{"n_layer": 8, "d_model": 128, "n_experts": 32, "experts_per_token": 1, "d_expert": 224, "d_shared_expert": 0, "activation": "swiglu", "moe_layers": [1, 2, 3, 4, 5, 6, 7], "router_score": "sigmoid", "normalize_top_k": false, "routed_scale": 1.0, "balance_loss": 0.0015, "balance_bias": true, "router_cosine_scale": 10.0, "init_std_router": 0.026, "lr_router": 0.000554, "vocab_size": 8192, "norm": "rmsnorm", "norm_eps": 1e-06, "tie_embeddings": "early", "optimizer": "soap_variant", "lr": 0.00542, "batch_tokens": [32768, 65536], "seq_len": 256, "train_tokens": 458700000, "steps": 9660, "dataset": "wikipedia_en"}
Below are experts of layer 4 (counted from 0) of a mixture-of-experts language model. Rows are named router (the router's row for the expert), gate (a neuron's input weights, with its number), up (a neuron's input weights, with its number) and show model dimensions 0-127. Each number is 50 + 12 x the weight over its row's rms, rounded and kept within 0 to 99.
After each expert's rows: "mostly gets" lists some tokens that are sent to it at least half of the time. This comes from a sample of Wikipedia text that the model never trained on.

# expert 15
router:70 43 51 41 57 57 52 51 66 62 33 51 55 50 32 55 48 55 55 28 47 66 46 67 36 66 68 45 66 63 58 56 46 57 58 56 69 57 64 62 60 35 50 60 55 51 61 52 43 44 39 72 51 77 55 40 51 64 62 57 42 56 36 59 51 27 39 40 34 51 42 46 28 49 78 43 42 60 55 22 57 55 60 37 46 46 23 69 54 45 76 52 34 46 62 59 62 59 55 43 44 48 76 60 36 49 64 49 59 60 40 45 62 43 49 55 49 43 24 37 57 48 61 64 76 68 60 43
gate1:67 43 46 41 42 52 55 50 72 30 53 46 51 43 55 62 63 32 48 43 60 48 43 73 49 40 44 71 66 36 46 39 53 29 54 60 59 47 53 31 51 69 57 61 48 39 35 52 59 60 48 67 42 66 49 45 48 67 77 45 63 41 40 73 46 58 45 31 49 54 27 42 64 48 54 69 60 47 73 52 63 45 36 53 57 49 55 46 78 38 47 64 35 32 56 53 73 31 48 58 61 22 51 55 41 56 73 63 58 52 32 53 55 58 68 45 50 35 34 48 33 53 60 69 56 54 59 35
up1:13 56 13 44 64 61 43 33 44 60 56 39 37 44 50 55 52 65 50 49 42 39 46 49 45 22 46 39 49 57 44 37 42 50 50 50 45 64 52 39 48 52 61 51 33 37 48 36 49 61 59 72 53 43 48 53 69 66 37 31 72 42 38 22 39 55 49 54 34 56 63 46 60 53 38 35 43 60 37 63 55 66 63 54 50 50 68 43 32 55 48 51 34 23 57 70 39 61 49 49 75 37 50 70 55 48 41 39 64 62 66 60 45 36 53 47 56 62 56 69 55 54 37 58 48 33 60 64
mostly gets: " Chinese", " English", " German", " British", " French", " Arab"

# expert 4
router:47 60 54 43 37 57 38 43 49 61 26 54 29 48 32 58 26 52 55 40 40 40 45 68 46 43 41 36 69 40 50 51 34 51 61 48 74 51 63 52 53 56 51 42 51 52 54 84 50 39 62 41 56 63 32 45 57 64 65 47 45 61 47 49 63 44 39 48 37 42 44 48 21 43 46 59 43 56 42 43 52 47 57 38 33 55 60 62 76 29 53 45 26 49 63 32 63 65 49 65 37 45 72 52 30 49 60 41 59 60 46 57 60 42 29 59 47 62 18 28 47 47 37 62 70 60 63 57
gate0:49 45 48 47 41 38 43 54 65 56 63 52 52 75 41 44 53 43 42 41 61 37 58 48 76 42 43 58 34 54 44 50 60 58 80 51 46 51 54 64 68 56 53 33 48 21 55 50 54 62 77 41 48 54 47 36 43 47 36 56 30 43 28 30 55 40 82 54 51 63 46 61 37 62 68 39 41 47 47 50 56 56 58 57 45 45 55 50 65 38 68 52 40 46 62 61 54 58 50 71 49 34 52 50 49 54 59 41 39 50 29 27 54 34 28 58 15 56 21 66 36 47 42 63 56 42 46 54
up0:50 33 49 44 49 49 60 48 50 63 50 64 37 23 41 47 37 47 39 52 71 72 67 61 59 42 26 47 42 45 59 61 44 80 58 67 48 53 52 38 57 72 54 60 53 36 85 56 70 47 54 57 58 45 37 49 32 49 55 51 38 53 45 57 46 33 58 46 60 55 49 51 33 49 50 63 48 43 28 33 56 58 55 56 84 49 49 55 40 41 53 70 45 54 58 57 59 23 61 65 65 42 38 54 40 59 48 28 64 55 50 20 31 40 32 56 38 47 45 64 51 45 42 32 54 59 48 41
mostly gets: " %", " MPC", " Votes", " Apps", " Result", " Preceded"

# expert 10
router:56 43 64 47 55 43 34 60 51 59 32 54 51 53 38 56 45 40 57 46 53 47 37 82 58 75 52 46 53 58 40 65 44 32 44 49 72 70 55 50 67 46 35 64 58 56 55 75 57 36 37 56 50 61 36 39 49 74 55 47 38 58 46 58 56 35 40 46 38 52 48 52 11 59 50 30 34 48 49 39 59 52 62 32 53 46 46 48 57 36 65 39 41 47 40 47 55 52 44 61 32 45 62 43 25 42 71 27 63 46 51 40 68 39 30 42 61 60 43 21 80 61 45 50 45 53 55 60
gate6:35 56 46 52 63 24 41 48 44 45 26 57 41 72 43 35 57 47 51 70 43 41 57 60 49 35 67 50 41 39 60 56 54 61 50 65 43 64 68 44 70 60 57 60 71 39 54 54 56 43 18 35 26 49 50 77 43 50 41 38 46 42 60 53 58 31 40 57 65 45 52 44 52 45 50 35 51 56 26 33 44 50 63 34 40 53 66 59 46 57 70 72 41 35 60 35 52 53 59 56 50 58 46 65 54 79 60 58 36 58 62 37 60 52 58 66 50 60 50 57 52 15 54 57 35 49 53 67
up6:40 60 51 34 50 54 38 35 54 30 78 54 48 45 58 68 53 42 40 59 49 26 59 77 42 58 56 26 30 39 44 50 59 72 41 51 37 48 43 48 62 43 41 34 66 43 46 44 34 32 52 52 31 40 43 47 48 49 50 49 40 70 56 38 43 57 45 38 41 54 33 47 40 48 47 39 44 54 67 34 40 47 68 15 68 52 46 66 45 52 41 48 20 47 47 48 50 61 51 39 43 61 59 61 54 67 45 36 67 65 36 41 39 18 44 56 61 63 72 46 45 61 60 60 58 53 62 36
mostly gets: " r", " B", " Az", " col", " Cr", " cr"

# expert 14
router:71 54 43 49 63 53 31 42 60 51 26 43 41 50 36 51 38 53 51 31 48 57 30 54 58 66 51 46 53 57 40 61 56 46 58 69 77 69 65 64 72 56 37 56 46 60 58 54 42 55 45 53 46 46 55 34 36 72 62 44 38 62 37 42 71 55 48 53 39 47 57 28 41 47 74 43 59 53 47 36 70 46 63 27 48 37 35 51 65 32 58 50 31 55 44 46 46 56 41 61 40 57 76 65 35 39 78 35 43 50 38 53 56 45 49 61 48 56 40 20 73 65 52 63 63 60 58 52
gate2:67 45 35 52 47 19 67 53 58 41 46 46 59 51 33 58 56 40 45 64 62 33 37 56 64 53 52 48 29 36 54 57 68 46 62 50 37 36 59 45 67 64 50 39 47 65 46 56 35 39 57 55 27 63 35 77 48 73 46 62 59 59 62 58 44 62 41 45 59 47 39 41 34 63 60 27 47 65 46 51 43 47 46 65 54 71 51 53 35 52 54 47 40 66 52 29 49 58 44 35 56 62 47 49 38 73 35 70 34 58 53 53 38 35 46 59 24 34 20 51 51 53 52 68 44 36 31 41
up2:55 58 57 50 64 86 22 52 39 49 41 62 50 71 56 46 60 75 40 62 30 62 49 47 47 43 51 60 74 46 68 23 40 56 47 40 55 53 41 55 49 57 42 57 46 34 40 50 60 44 48 60 56 49 60 45 55 43 51 45 58 43 37 46 45 29 67 64 33 48 49 41 63 47 33 80 58 37 59 65 49 35 72 25 50 42 58 38 44 66 57 37 53 46 37 61 59 35 59 69 66 35 69 64 63 35 53 58 66 47 69 45 50 66 30 52 56 51 57 55 53 54 46 47 73 59 40 58
mostly gets: " World", " Independent", " National", " Elizabeth", " Memorial", " Margaret"

# expert 17
router:56 56 54 59 49 57 37 58 60 61 27 52 42 61 35 47 48 33 55 39 48 59 40 83 51 51 41 54 62 40 37 46 53 48 35 56 58 48 59 50 46 49 32 46 73 57 56 79 44 35 68 40 57 55 46 26 45 61 54 36 39 58 32 61 65 19 36 40 20 45 55 37 38 52 65 59 60 65 46 55 66 37 54 44 52 53 36 60 55 49 47 48 31 55 56 51 56 47 45 46 35 27 66 58 50 36 47 32 34 54 40 72 70 23 43 66 54 54 45 26 51 47 49 61 59 50 72 56
gate2:57 46 42 45 46 66 65 32 50 57 49 56 49 45 35 40 44 54 49 61 12 45 31 54 55 58 42 49 82 38 58 41 53 55 36 63 54 46 44 51 53 49 28 47 71 70 38 41 53 34 49 54 41 38 51 31 41 54 56 59 62 50 42 52 47 20 62 26 39 51 48 56 58 44 67 65 57 53 67 57 54 13 48 46 27 50 56 52 32 22 57 44 48 59 48 51 41 61 42 31 52 55 56 65 54 59 41 45 53 51 33 58 63 43 55 51 67 53 43 77 78 56 66 49 46 50 40 38
up2:43 58 51 69 51 47 40 41 80 51 28 46 53 67 54 36 61 52 66 49 69 55 64 41 39 43 57 50 49 62 40 46 49 48 41 22 63 39 31 63 52 51 74 41 38 52 50 68 79 61 55 38 32 61 41 67 48 67 40 49 26 28 40 58 48 36 58 68 49 57 46 45 45 61 52 50 36 61 53 48 65 28 38 36 59 35 41 38 58 42 49 56 31 48 52 66 34 53 38 35 36 49 61 39 41 41 73 49 48 55 47 39 37 42 39 34 42 43 66 37 35 47 31 33 42 45 70 53
mostly gets: "ument", " life", "See", "ment", "ography", "eption"

# expert 19
router:61 52 52 46 63 43 45 64 50 58 44 47 48 60 27 60 33 50 66 25 40 65 45 60 47 59 56 56 52 42 42 46 69 33 65 59 59 48 70 63 55 49 24 48 52 54 44 61 49 54 37 53 60 63 59 33 49 76 64 42 27 60 41 64 62 42 36 46 23 50 51 46 08 58 60 50 47 48 50 34 52 58 61 48 46 30 49 47 52 39 53 40 29 49 60 58 49 64 55 58 58 52 72 62 26 40 66 37 35 20 38 55 58 30 39 53 61 60 54 43 59 51 41 73 56 55 48 59
gate1:47 51 65 48 70 50 52 63 43 31 49 46 32 50 50 74 39 41 63 47 32 43 22 64 54 40 59 51 41 45 61 79 62 50 52 50 59 59 46 55 36 29 34 47 50 54 56 69 47 40 68 45 57 48 32 54 43 68 60 49 42 65 50 41 60 48 50 46 54 50 54 49 50 37 50 67 47 64 54 69 64 45 56 64 40 26 45 68 48 49 59 45 70 58 63 53 58 57 77 54 57 60 62 33 37 54 51 37 57 21 70 36 20 66 52 58 47 48 71 36 55 55 62 27 38 64 34 46
up1:32 41 52 50 59 42 52 50 47 55 50 60 42 59 60 61 40 48 46 65 46 46 49 66 31 65 58 59 51 58 77 50 54 49 83 51 53 36 49 49 29 76 70 32 43 58 40 66 59 47 85 51 28 58 46 44 54 49 44 35 29 58 57 44 70 46 31 43 29 45 36 54 44 65 44 40 38 60 36 43 61 43 64 61 78 39 39 47 64 50 49 45 52 60 60 52 52 64 49 64 56 58 66 71 59 36 65 47 60 40 43 50 34 64 59 34 24 30 53 67 54 49 45 52 44 64 42 56
mostly gets: " album", " song", " game", " politician", " episode", " tournament"

# expert 7
router:72 35 42 50 56 56 27 57 53 49 27 45 34 55 42 70 40 52 44 37 52 56 36 69 51 64 52 58 51 47 54 63 48 30 73 73 47 58 67 52 46 42 34 51 59 60 52 59 46 43 49 50 60 71 50 51 43 49 49 46 48 60 46 64 62 43 45 40 25 48 47 28 51 51 70 39 62 70 58 26 67 59 54 42 32 41 42 48 68 24 75 49 29 64 48 58 58 54 56 44 44 43 69 54 45 56 56 40 43 47 51 64 56 30 49 70 55 62 42 33 61 39 19 50 72 41 65 65
gate2:50 30 37 52 36 42 42 38 56 50 37 57 43 54 47 29 39 43 42 41 46 44 60 29 72 59 46 53 56 52 53 85 40 47 83 58 49 47 59 39 57 68 40 77 51 43 39 63 77 51 32 87 43 52 48 50 31 61 42 49 71 53 42 53 74 57 50 37 40 58 58 61 54 40 63 40 48 46 51 31 59 43 57 42 43 53 49 65 50 64 57 56 38 55 61 34 66 40 52 60 32 27 56 45 45 46 57 53 46 59 63 56 54 47 55 61 64 50 65 48 72 41 39 48 59 68 36 68
up2:61 56 67 58 44 37 59 33 26 60 55 38 53 57 58 34 38 33 50 25 50 67 47 32 67 54 52 65 36 65 65 81 46 65 77 40 37 51 51 30 49 76 54 55 48 39 44 56 62 47 54 73 54 40 57 56 49 58 39 41 65 45 46 38 54 51 44 31 55 64 47 62 48 47 35 55 35 43 55 55 61 45 53 59 46 31 63 61 39 53 48 56 43 47 82 38 72 42 51 55 33 33 56 54 38 33 63 53 48 64 56 55 59 37 57 37 55 54 51 49 69 54 31 49 61 58 29 72
mostly gets: " that", " which", " who", " where", " when", " However"

# expert 27
router:63 41 52 55 48 62 47 47 61 52 41 49 63 62 26 62 35 43 69 39 58 51 40 57 61 57 66 46 44 49 43 48 28 54 57 56 53 62 56 61 64 46 51 46 61 51 62 61 44 52 51 37 57 65 36 47 70 67 53 37 41 56 45 62 61 30 16 46 21 52 50 40 38 41 60 42 57 59 55 41 58 53 67 47 38 43 21 55 47 22 56 57 48 55 49 52 69 48 53 56 47 34 76 59 44 64 54 27 18 51 47 62 67 32 41 64 53 50 44 35 75 48 54 69 69 42 67 61
gate1:44 49 42 43 38 43 30 24 34 35 56 65 23 65 63 46 36 68 37 43 39 52 57 54 47 48 46 43 58 48 59 45 47 42 57 50 50 52 65 44 57 42 52 57 54 63 53 40 54 38 70 37 45 67 34 53 39 56 53 60 31 45 45 60 45 44 30 60 53 35 63 34 62 48 46 52 61 62 70 47 44 64 58 56 48 52 33 55 34 31 76 60 28 43 46 54 38 37 55 52 33 28 73 50 45 75 31 39 59 71 54 58 36 37 53 74 31 45 65 65 61 50 43 41 75 42 66 58
up1:64 36 54 54 63 72 68 79 52 60 58 41 67 41 31 49 49 31 72 60 54 45 46 48 58 53 51 47 45 56 61 58 49 68 45 45 55 42 30 57 51 54 56 44 28 42 45 55 40 53 42 61 67 44 66 45 66 49 41 46 60 64 53 39 45 42 61 43 29 68 49 59 39 63 57 53 40 50 32 49 49 42 47 50 48 47 61 43 62 69 35 45 66 56 57 46 58 44 45 51 69 91 31 38 57 33 69 64 38 38 45 53 59 56 52 31 56 51 38 28 43 49 52 62 19 61 18 44
mostly gets: "-", "|", "=", "   ", " Sir", " COVID"